python train.py --d_expert=32 --d_shared_expert=0 --moe_layers=[1, 2, 3, 4, 5, 6, 7, 8, 9] --normalize_top_k=false --routed_scale=11.6 --balance_loss=0.00656 --vocab_size=4096 --norm="rmsnorm" --norm_eps=1e-05 --tie_word_embeddings=false --optimizer="soap_variant" --learning_rate=0.00665 --batch_tokens=131072 --max_seq_len=2048 --max_steps=3923
Below are experts of layer 3 (counted from 0) of a mixture-of-experts language model. Rows are named router (the router's row for the expert) and show model dimensions 0-127. Each number is 128 + 24 x the weight over its row's rms, rounded and kept within 0 to 255. Numbers have three digits each.
After each expert's rows: "comes before" lists some tokens at least twice as common just after its tokens as in all text; "comes after" lists some tokens at least twice as common just before its tokens as in all text. This comes from a sample of Wikipedia text that the model never trained on. Tokens count by the router's weight.

# expert 108
router:106177117169086108152123121100145080169097120110131142165151118112169117082103132124105087120134131108103082168146157137177102149084081099116114086123159122126122130145130116138158149112113149115143121102136146124180137120134129157136101159138143131105108154169157065083168121122123134105117161111105134104107121116130120109118148168115139133132113106114112111109112106110135104104115
comes before: "-", " of", "ish", " was", " is", "'s"
comes after: ",", ".", " the", " University", "-", " curr"

# expert 41
router:142128142123135107164149118134120151116144104139138139166129112145163154154160131133157116160101107096147135167115174127074095116134115125114172157154068095127114119149116133103154069142129134151143105135149102129114154104112105108112150134101141157120083113145147165156120116169162111163139095125107097136149140114083130149088086159144121147121170149139154099154164150113153132117097
comes before: " ", " the", " first", " final", " second", " club"
comes after: " |\n", " in", " of", ".\n\n", " |\n\n", " for"

# expert 211
router:168107087104114115153098158122134161145110125113106139135127124120185159157126138117122158153138106122136116156113120137117106135155092107120127255142146157110140113149128097119168137154118086108116101118078096145135155115122123106128119152105123121106159105106138122130135112108114101152154145137134142152155133107123120109136127149103127136100151103081142162182124117120168115127130
comes before: " |", ".", "–", ",", "%", "0"
comes after: " ", "19", "18", "–", ".", "20"

# expert 153
router:138148130151134138088123113132189157099130098117142141126108128112178115140149105090121150128111121140130089124126107107074145124122161124148085094117110092136137104129117128147102148127135144107086125144086112124129140111156124145109134156107084138082099073165137121132140155169096130135094111142118127101134129171081117088108140129098097162087146155097097130130108107170123139097090
comes before: " the", " his", " a", " to", " its", " her"
comes after: " one", " |", " part", "%", " some", " In"

# expert 99
router:158144148135148153129195162102161137129092120135157103183129101130126168124110138137103152113123149115160154158126125118105121114129155143106134111128156142100154092075096159169120151095084172106125124125098102106154098099185141119165101125129113109104131170113107133159126085125161141143161107108156111088135146113128129123147155135108137152128128109103115171162107144146138128105142
comes before: " |", ".", ",", "0", "th", "–"
comes after: " ", " (", "–", " $", " −", "/"

# expert 42
router:134142166165108093142130122111107126112109149109153150079117163098133151134096129102118118113155123081140135119139102141129136099098126145102121117125143141136122088142179113150164166159117150134102134103147095138127148131168166133144100171131117099086187139073089199108144164119125146149132128132115127122133112149166134144121157122102104141123124170133159171116125130126127128104073
comes before: ",", ".", ".\n\n", " to", "\n", " he"
comes after: "19", "20", " New", "18", " same", "w"

# expert 118
router:137151138172118144142109146149186115159141102124140101162102101139078104153134116122080156110140131141134086160065140140144138091148147141124139096148158138130160131154098173143135112105137107106096080112078114186146135112146111148144149143114118116131127138095132131167088089125160116121094150117086170095129141129139130140120142112150148126129120134126111131099113069114146135130150
comes before: " ", "ron", ";", "S", " but", "G"
comes after: " |\n", "\n", "19", ")", " I", "R"

# expert 179
router:074116125136086137103117076160171161119132086118139117093144118144121083116145118143148110115099152124157123148135108097107134118100132146110134132146150111129137158130136102159149159140148191102131118178126130115129131088150123090157112182090142181108120101105148167111161150126130190158148149103118103132128117138151110164158105115120138120140158093121112099128157119130158120138146
comes before: ",", "–", " |", ")", ")\n", "."
comes after: "19", "20", "18", "17", " histor", "10"

# expert 50
router:117141098121108122128116148125135132103126139146173159079127163151152124149153106109132099141097134101141111139133090131116133146132145111126160228155139103103126120167145132113139124114178130097126100135110141101101113112122128119135089146075144163151133120100102157159129109114126126150121150115135106217148098126098128122134072152116147156118152109112144122141129131117157116162157
comes before: " |", "–", ".", ";", " |\n", ","
comes after: " ", "–", "10", "00", ".", "11"

# expert 220
router:119100161156125170148082106117118162119144140125163116116138104097140134115157099162099166145136154152132127093178088117073113080096152125167162092151147129119139095184115166128118122154125133102125084168114127132132105157136093148138128134119101114126147147104110161166118094118132137128103094096137133099162121110108092106164092131147112145122151120114136113135142161095105129113113
comes before: " |", ",", ".", "–", "0", " States"
comes after: " ", "20", "00", "19", "en", " Gold"

# expert 90
router:119096137174136143130152116096105137140131088135085133139133116143089143139140171099128139128155140124112111132122135143173101097089110114125138156124111116158150166135140192148163112092095150096135111112119084138136155109120123183160118146167153079134127082105104099118181135129106105120078138102117167125136133101136148116118120096136121152135149123155098145084094101123116102115104
comes before: "-", "ts", "us", "1", "y", "20"
comes after: " |", "at", " November", "et", " K", "em"

# expert 115
router:130129102135184126106139141096144078165148158141140136154154105135148116151129132150102142152144114123160106179115099131123188128112108124096140117129155127134145111154113111088151109090095155148146090110123136148161142106156140073143142183142124129132107144128103102156150085094146133147121120149079128115124164125098155113162139117148152100121175100177139174133142123144137126148107
comes before: " |", ")", "O", "A", ";", "S"
comes after: " |", "R", " A", " G", "–", " R"

# expert 21
router:135166121127101145145105147145146132111085130165133138139138140113180094096110172160151152155174106116122156109119129134077101120131149126105132144145142082102110139117127142108108116088126125169145078131137112106146140096115146111109082101121134143075147079127192095094150169093160162133117147107134145104118142094150125158133148127139130126128124146174101117105117133101147137123096
comes before: "20", "19", " States", "1", "=", "2"
comes after: "\n\n", "|", ".\n\n", " |\n\n", ")\n\n", ","

# expert 97
router:134120153132119196131120109131131095141133115133108113154158142090101093124158118185127115113153118119128101133120135101135115138084113145111153113129153136135141119137184131137136143105119184110135127134122068130159073154120150094144118143152135099162126150084145152098158108134145125154092119094071137115112151096131138111175129141148172083143121135124105147159091122116137152084125
comes before: "19", "20", "'s", "18", "-", " of"
comes after: " in", " |", "|", " June", " October", "born"

# expert 229
router:153120134088141122125171139142119138146126150102125143099135140115133125133113137151132134150110160151119152127111129128092114126145146111151105255149113123119139136133135088114113138125142139158125118109112094088108111133123149078097130138084082123158147102150125137146112130116143180125156140125152069138126136135117129137113102173113137117123137098090159141148139163087152146136133
comes before: "20", "19", "1", "2", "18", "3"
comes after: " |", ":", ";", ",", "-", "°N"

# expert 15
router:110144113162107160089119117121161144101111145150192134068103141165173101114112093117163097139102145103154124149137079145101166124121140143118157117149129123128132096141176129147127137112163174106116117168105154120107134101149130131143089168092153158137121133106127153169133140128098146135109132094135110190102098123131127140126138133106163130111148096153107146116139149133137140152169
comes before: " |", ".", ",", " |\n", "%", ")"
comes after: "10", ".", "20", "00", "11", "–"

# expert 186
router:101131097100163167112112137069154148099113133115138144174128094098133132131155152175105127149145097109144112161111153103147127149190162135128124126140143089083131112107123129106137117140114120134143093127090127136123171161143122125097104119130139101147095148127134142188190171126160099134114184127118147115101106101132099134090133105136091127130104125111128114137096130152108128165140
comes before: " |", "–", "0", "ug", ")", ";"
comes after: " ", " |", "19", " Preceded", "20", "–"